{"n_layer": 8, "d_model": 160, "n_experts": 64, "experts_per_token": 1, "d_expert": 240, "d_shared_expert": 0, "activation": "swiglu", "moe_layers": [1, 2, 3, 4, 5, 6, 7], "router_score": "sigmoid", "normalize_top_k": false, "routed_scale": 1.0, "balance_loss": 0.000114, "balance_bias": true, "router_noise": 0.3, "scale_expert_input": true, "init_std_router": 0.00687, "lr_router": 0.00132, "vocab_size": 4096, "norm": "rmsnorm", "norm_eps": 1e-05, "tie_embeddings": "early", "optimizer": "adamw", "lr": 0.00198, "beta1": 0.95, "beta2": 0.98, "batch_tokens": [65536, 131072], "seq_len": 512, "train_tokens": 643900000, "steps": 7060, "dataset": "wikipedia_en"}
Below are experts of layer 4 (counted from 0) of a mixture-of-experts language model. Rows are named router (the router's row for the expert), gate (a neuron's input weights, with its number), up (a neuron's input weights, with its number), down (a neuron's output weights, with its number) and show model dimensions 0-159. Each number is 128 + 32 x the weight over its row's rms, rounded and kept within 0 to 255. Numbers have three digits each.
Before each expert's rows: "comes after" lists some tokens at least twice as common just before its tokens as in all text. This comes from a sample of Wikipedia text that the model never trained on. Tokens count by the router's weight.

# expert 61
comes after: "| ", " ", "; ", "\n", "\n\n", "Team "
router:111239104150000171103156142122096117097166138106109151169049178109067131149134126158171141152129172114150100117148097145101139138156098137113147177095143139127094155143130178160119108110092100063063151166159132093105168175087112178116166129117125133156168136092156142135107140105093143118123145069193127113100098132179086165111142150162098149122148117155150097133157114117095150146103100142155155146150121130169158123164169171177126112111213156115179125120121134088142089154133153
gate1:149107157106109111125151127126131139093129114121100098124112108158155142104175118133137134160081108129155169155147123091179144119113174191149167107111123069179130081089077110118153178158183167144122110130121153104128154020187111175108126135097090112071116102155111195134148139160109181088165133169133123196159071104090105147142154123155149103112088046197155107092070154146151103121147086123138142095178174107140084096105133200139143146128107074119107085116115188149136161138138085
up1:131089145170132093104129133109114135122193145141084118130175146141113105156174128135126116123086136173078163142068154130162122134134049113146176138086120172104124110187160099149126189099195175131115101084126119127120067120144106112170081117110080124123141139143128114107138141136097125136115117060067133163147065121169121156113061138161136152105161116159095151138143142127170176164074049117122172092092126036108078139097171081115099092195134128104118125128186104077123158087076116
down1:113115159122165163036142149128122058099127095116171119166111162129141132099166122113166145132142103170151133162102159148127144119154090161147138114134055116147123196155133116188095143123146121174118103131111180135059172144095107195130155065103180101148117125103100109207154203158130180120145146094154106138116202102152150151134114136127087100121108084146094143171092165152099104155140181133104107124131154098111170111120148129129156125153135167153090190133077217129078137061141158
gate2:078117136163150087156148111133141105099148094144053131096142093167190108110144134059109127079188141138140099086056130088158089113104100096112155109182129097131146139129148091083182133153161112109182146115168104116084113177148110135130133138115105103177126104131144087075120110181125109102112110125143147125098169109124126125123128181160148072141112144118148054097154111123131169141181096145085128122061113060162088082096109157073163194123100121141054117134136088102121136059181068
up2:106164100150090119105138127168063129097174099156167124134089108107071118150105147159148132108109120131064166111167129143122169165153109094141089151178135120146126117091102144148215138116104057120110141146160136073149136143095176144119114089143127105164104122087105161116105153116150115081132143133105141085100154161198158141046167123232096139205141154149127131129136115122130135114164117204144051137095134107099105100093146115162159108091123233134116127128118104096100154068134091
down2:104176130140101115144156170092101110115157129104105149136172107104105188119080180159113164163143096149094101119152092160080114191097152123080131134151087158123206122169109103104132101155110101075168126152133100107097143090075220221117050163050099071123115140141114135166111155098106131116153102104097109156081162181123120104092111081144107126172109147110113112139163170117119119129107139142125163077095066135122123176159123188128131143156108139130142214121073155133127115166124141
gate3:109147159135101074146148138073151134155131135174134109114105152228119170117182092057148113168154112114089116194127114183167158096164093151162114144139119163095124208101159100154134135119137135163143131172188085072155112150134096135133130095119130096165109150083100152115137116091160100098147090155125101165195124154139166110141142096149112119176073153116179134148094060136149210113115088082131125098142138118116072108099124158165110044156146131167102107184100115077125097126102097
up3:110136182113108104182156126144134090141100150113138123120169155105112148185107150119169095112123090104113175167160102117175185165139093139080170167113131147140119180090114201104104159076176100165054143105195151196130090115163097130097136134152133114175109107157184095166121191148184180182149074107092101164131094117113162101100144113126116062102153123108121147117128146105134099141205136105133102201161157160098185088091121108125137145102112101138101117110148143150143192146132076
down3:114114102070155169103097116045108191089063148160166134114192140080174129118137131152103105103083138055169114090108128126147077142158103141111108111131108133128132104124098162140160102089159081101138119124155120087111070099122137130080160098105190136147128149157118172139123066142141129150145128148065167091180139134094075120136141158079147113102148118098108143167111181117093139128125040157099161153129075159142095146144148125131146055148083161150045106123059116165068149131120137
gate4:135069126113095138138150130078114121130149111145117140134074144151136169112106096115102112123132187129093082133158143158133086148110106128126149154086181107184139099164149065117122138164103073081137167127120100087095158176158166167093135157095132113072195127135109136131193106147108141108105146168096191152135168190119107069113116120146123130174077178086103135100183116166159098143106097188108136125087107134111151200193119177151124183140163158095094080122081076158090043127120118
up4:150135130135145104148039138127137191152162109122096175127139133126149103106084150109135145193123130162160116136052112140145121100129167081126087122118090115133200138133128099169118137162134149105140080124180147117141168125125148121134145056130093122157139163151065130129095130123070115127135084114173120158133151175081107147137117092164114118045148118167212067136090119138117140167143170146147121085175141169162170139101141140119131045187143110119138121202146111020105124124147178
down4:096129128101087208124097157194128134117089176179135093135170177090093137114160070184095182109069175130183114096112166087095112109108094134176110114093129209086134089146140152138078130100128143095133144094064164156181125157122102075175105129105069140115165150170088145179089158072141139103146092085102150146162168096173089179103089087143118137179111138145121083147112104140141144121139147135141138148113189095133117109124130112046153163103112127162138105128111159125126110086130097
gate5:206127115145108095156116157091141162146105140097106125065164086116092095161151157112145122175105153138068123098167097095130125135059094113190165127171116114161121100123147123171135114099088104135094121137204125108134173105111133086136109143126122115162094106156064161153116163063171129095119105086089135142093090123157112156178114107155098135061134089081090180206083085137140072094089153123122128104109146077143117080189168107099118115136150111142145069073097112106085138184085106
up5:143115128102121195093128133190145117174052100143117150063115132091152109120151098123082121121100117140135162149148169216149095162101150164146152152110082137155110093092131134164108080058115127174090107084153156131070136060113158145139134145144157161094079121157120168175114093162137119115122163175098181138120139132106138093201107122107139148165103059093064132186141061172100083177132139097109110089107170160122101146133112132164106092148099140130102109128096123176140155185164079
down5:153159092120173120160107109134107136186070114068164096145117065126165120093153113146173158158130146170070141124077087151160130136179101122060151093128084127065176139146091067115119107071158104100119137214109124119101179119105159121061145138163149100147082100146077114129093099158133148102116139097084127160071130108132069169162144157165093168070091133151094160110145091160102133058166129113122166105124110127085104150110142110166130058153112086137117090102113186130136135127092129
gate6:128080093165115112118161137163109147089207138111096151161127133066100119104167164108175119151107126102218137084200135103138131162182089116075129110117164175146077091123151159138151171173083130090084087072144183158131144094148112152040155187090115156171153117125118099128091107088158166110175131130127091166104117151095106102171098125103135166100162114164127157173108154176191161111175148119112124089166113116156154088127133135134180133136137133107143177137140122090082124153146185
up6:075099154125135129117160118130150126065168070106114115159106140128124164098135151156169157103184120086142139116119146122173143158171065095083162083128106165171116111061072156139157133140109121152126107145120141153097092092159154189119177185073148158116154133237103081143157123172194121117125119146131163132107123134136192098159067110111097169129117128152121112169125141137186169159211196133135134076149064119131158122116117118115118170104113087134163145170186101137150100146163162
down6:090168175092046137136144108134064092169135152165082165064156165132134127169202129081097166158169125145121125180117134123102086116050102119143109082115085124185143068140107086138126120106144131149145191079157138118132117162114090146122157184163123076092093131126144122099113133143152146132080157109093177173105155096059147118146087133145119171099111104165146104161111177120131125163130167110186180091147092153100161070064070124135118105129131099132114165124131174154166130111155084
gate7:077142118177156121146162135095144191122129112111064113110072158172123092110046151134066127134130073106083141130133124108141143145108109117202133163147154091119122065072151128111097108094165167152132113118114161119099151142095102093134136095150106174131147042135117121134103135064084107120104096130125110148125097115127194112130129132081132157106117126080146127132108071143138159146087066139154121078144130150132064047178077146115149162153135149178144075143106086084177059170127184
up7:100124127137176155127166077220098142120044128162095126129151117071167122117137152130179125096187131137071150138124094139157118144156101116093116157140080115118162084134109131142128159110167181067217116111132079132133069112151160155161124151091121086169115136087135089074110105104159216143140066167083142174075098160118075141115129154120144143135114118116186105085084122163101110062134076165145126144179137109104085087148165097121126116123120160143135114157137149129145160076145174
down7:070166144111148132113118097118134159119089124121103121118107112108126163121146137055075096116154211089171195172125167098139146083131174162168132122103130076147146131125132118150116160088113173183108175112123173130145122142063097145198148203149095098174140194146115187122178122113138151101152117055112148171048124112117120173130180117100111128050099149093101126120131172161115137132120129172109093156117167123115091106127140183113135086168160147136132135089149169144100177135071166
gate8:150075138155174141123111109117131145146104120084122075125124090135148121175101065064121158118088100091133124146138163075108143107054157096144142118102121150118129058134104151120127084122159086144108129064113074206205098064186111081115111143132095121088142130115143111076065145154080104098127132167139067115122103128058095124167133156101140090123117136143180146122178108129125112181115114118110159146132123154162125118135130056129099152187095169140121105159146125160142123245142139
up8:081105156072144154119149077169110128149073100121112122134079155042131185129141073168083106122156125121134108110129159116141128153153076134105089122142090119101107147129121169161119108125154177095192151100168116141065110162210149178104072135153119092125123146088126129139135192125093116133119165188122188119122105099194147150209190153136116144136105115162136124152112123104062144153097056174139182169130117150111165182157173115157110063102131178112141103140114092111124143144106099
down8:131099133097158156104151120162099099140112080083140121205070102135119148089155104106192104145108153092157141089078204160160120136142172153110078132116174122162151125153142199155123144094131102125138117165179132119070118143150140135112102150112137132099126147100149134100115121081183122143166098143112168126121150158068135060172130097098065134140134139091161201136104255135188111103087121118140155171120123136078154102175152083095145103087151145193128117079102110095139155126137122
gate9:142106131153117113130134098120111172087156045147096131142184106148162141177103056104182141108126158108138150140179121127122109107122080131098161130090120123054121041114146066174166112115134120178092149073173141081113154176148066104153154111120156177157129127106103111108098111148163100162075147091145140080135204081113131045151162097179080076101109101158151153099101123103158142123187125138118100104131132075121088079130074101157148107137096129076099130118144106105160119107159128
up9:137130106139186150145069135161147166122074084087093084101154099208162093084170129118150143084143115157115101097064150104129147067134102100119181098115117081119133166120148143124126094114122103170136083090141193188071122060122109099164102180118102144132080140082183107098148134096206196149127119166113098161144149047108115160142151146102134139084202143114126125155103136140133156121112137080104151126166155187144103135099187106099129117152148106157096167120115132094119110150073143
down9:107173076149161145125101091099105149185067108136136096147149136157206139058131080105130143088107151077138135107103143098116151128140092109136134148126149107100134219132139071166149110137118106182073166100125138159141088157092100087174138148097121132148112141046111112038199183125103153111140106097105176127106189110117103159145102169149136097145105155111141128152092100123132101109189110188092119149129118140139116094076139104098123138147084141109057169085196138147086116167156116
gate10:103166113140139112122131113098113111185098161142121135096113107148115112136156084117148127140129202123156092179131153115184102145149131153154124134065148152094097084104087122098142163114155136142162175033167155133104120149138053183192127066131144110084148132126160107139120137255143137128149082102089124088153119070159108118084113149174145136166135109129133131139131107174065142137123133169172159085123181062141109147123154112135137154092178158098085109121182107113118156171129083
up10:137098169195143101084127122128074117140065161128118170102097132181193123110126095089124130102042135117164128177147116125145095181057130162169142092092143130118101172139058127122121128112139109151153116106126127165147171070152134135189144135093106147092209144169154139156097148129071148103131104178092089142153140142118108131154119131146172105150136106088154139154064097182134087062076131135095152134094171099125087185142138182068178180117170100117114076108132126137124151172130126
down10:113097149079153141133092101111069160121077119092108106103125138115173158056202107140151153070115117071100116082141103133117102170187077118104110114150084097188193125158142124163103153153097101087097160127086057129084110143030173105084142129160131120155144146091083103153127098103079146131140144095082131124115142131090171129137135153157179132141154118204131110117113106137114167118123117175139119137176095176106080098104111121126160128138114115126133136100121109155148101127108251
gate11:154111133122116151158072136134115152116069114119128158147135127112140125087143128173104068121159160128141025133103079194155118088143033120152175117151152115127103173155148155142122114090176184081206144171159109136117101120115151149109106176136166116152082094093103085119127109140179152157135135134094125177079087140128114083147124149095174088120153184118216143103100123124111136131072133131156125099152114157067167076160225076151114110131132121119091140165152101108147130161124107
up11:121135093192177070070136108101140153140136095147119118056103127200107059162104125149104173150140140142108172120133166096116156170173144129133121133104107086140138065103118134093163134090101075182154100088100178138089099092130109099118146184147084155116116102169133141192126132044129106145114138217172147131137160128153093092092111107134132180129141144094080159136148162142088093153197121095108058145110139132117108097154088123178141114125052121156149116106154171164155122108085117
down11:088167122096107156110167123136135097168106112141120108148139134125164124155132120102171094142071144103110149115098163158093121094123153163187102101099139084190090121119127131136107131186125168118125078075126153171118183139098103145120097198142206148131080123080096103162153133147113144141084159108109120123110131119100086157125194150096120100128168170092142112160128161159100190143098136103111042210088129101157161102117108103163108185104163162119179120193121065153169178179118196
gate12:128116079148107157129128113075118118123130116094161111100121153122139165150168117171138062166068093142207110156130117107088127161107124181121114187152144156137055101131084133106124119095148115147196136134156091116160118173166089128112125154156160181130064139150109128082117113159122104153126109084138168097073123137096071141102132071116111151072126127136183131107117123154086077106150052151126160071178136133139144179070103163153187115124187176096100063193127083096138089148118117
up12:129171103140094116126111146156131132127211034156092134154120165076118115125115118089123133150104154102141074111156145120134117160125102118136139122142156142031099106152136118073139109136194114104165134141162096102107152164141106161075180115121121112111107095119212106091159156177092156122123118116170157124121151143137130159136191153158095151126111099131160074121126133149089131075098072185151211130168095152134133158142154134129062121198172232107140113145111076129123077095123115
down12:147121141149107148125186137146136136076099160133129140123132142173115144146117157173131181140098090099099128167150095166102176083130077078125111088144045090136069080163176158110069108094114149054115151116111159181112131152101111130156151081105137124115138131162105130124187147126064046126108167111118108162087142088201090121152201127188121115172062111106185131129064132086137167144074095084147114175120159111119128129138100132146109118072114104148149058109120150127105125118120097
gate13:180074135134198169132132136090177135123135158174105138122148108142185115089168168091087144114175149122128112117120166111135093115140073121147084107092111164120149149153105111084150220141163118092132044083064129162135143135148084087139060166116120085122172099109121054120111105136099114117212149130138138103170105048142127087172127073113179128179054185121134115108117103173112171159161128059103162147132149122141089128100110115145107120115106132127097140097149124117153125101140100
up13:129141133136156195119175128183169102109136150127122119087145121128064147121143132089111136124138100159175122124027161156160136182168096134113137150145101149102127147139123247077111180065186110082121094135113129186096121140124121157137139162159142113097125096152159114116089126136097137143134172178124130161162128117185126111152089129157117193157067137147059170162122126148142130195117184044096202147176138147195129176089131111136130119118117132123142110142117171128162129106119135
down13:147061181104126141118144111179162130143071123115112088175082069169138148146098123088073134135083148102120121097167128115149129169112153158123109118152115164102143160104130133108083136113083203124162091124125102189130109137133111164106159151102133115212114079156129102055147090138160133147121169156139130114161079201214123203135078106114183061127167130119132175131148165093106127166108116140164143138149082127113147136116076104151126136182117070120141075112104142184184134164144164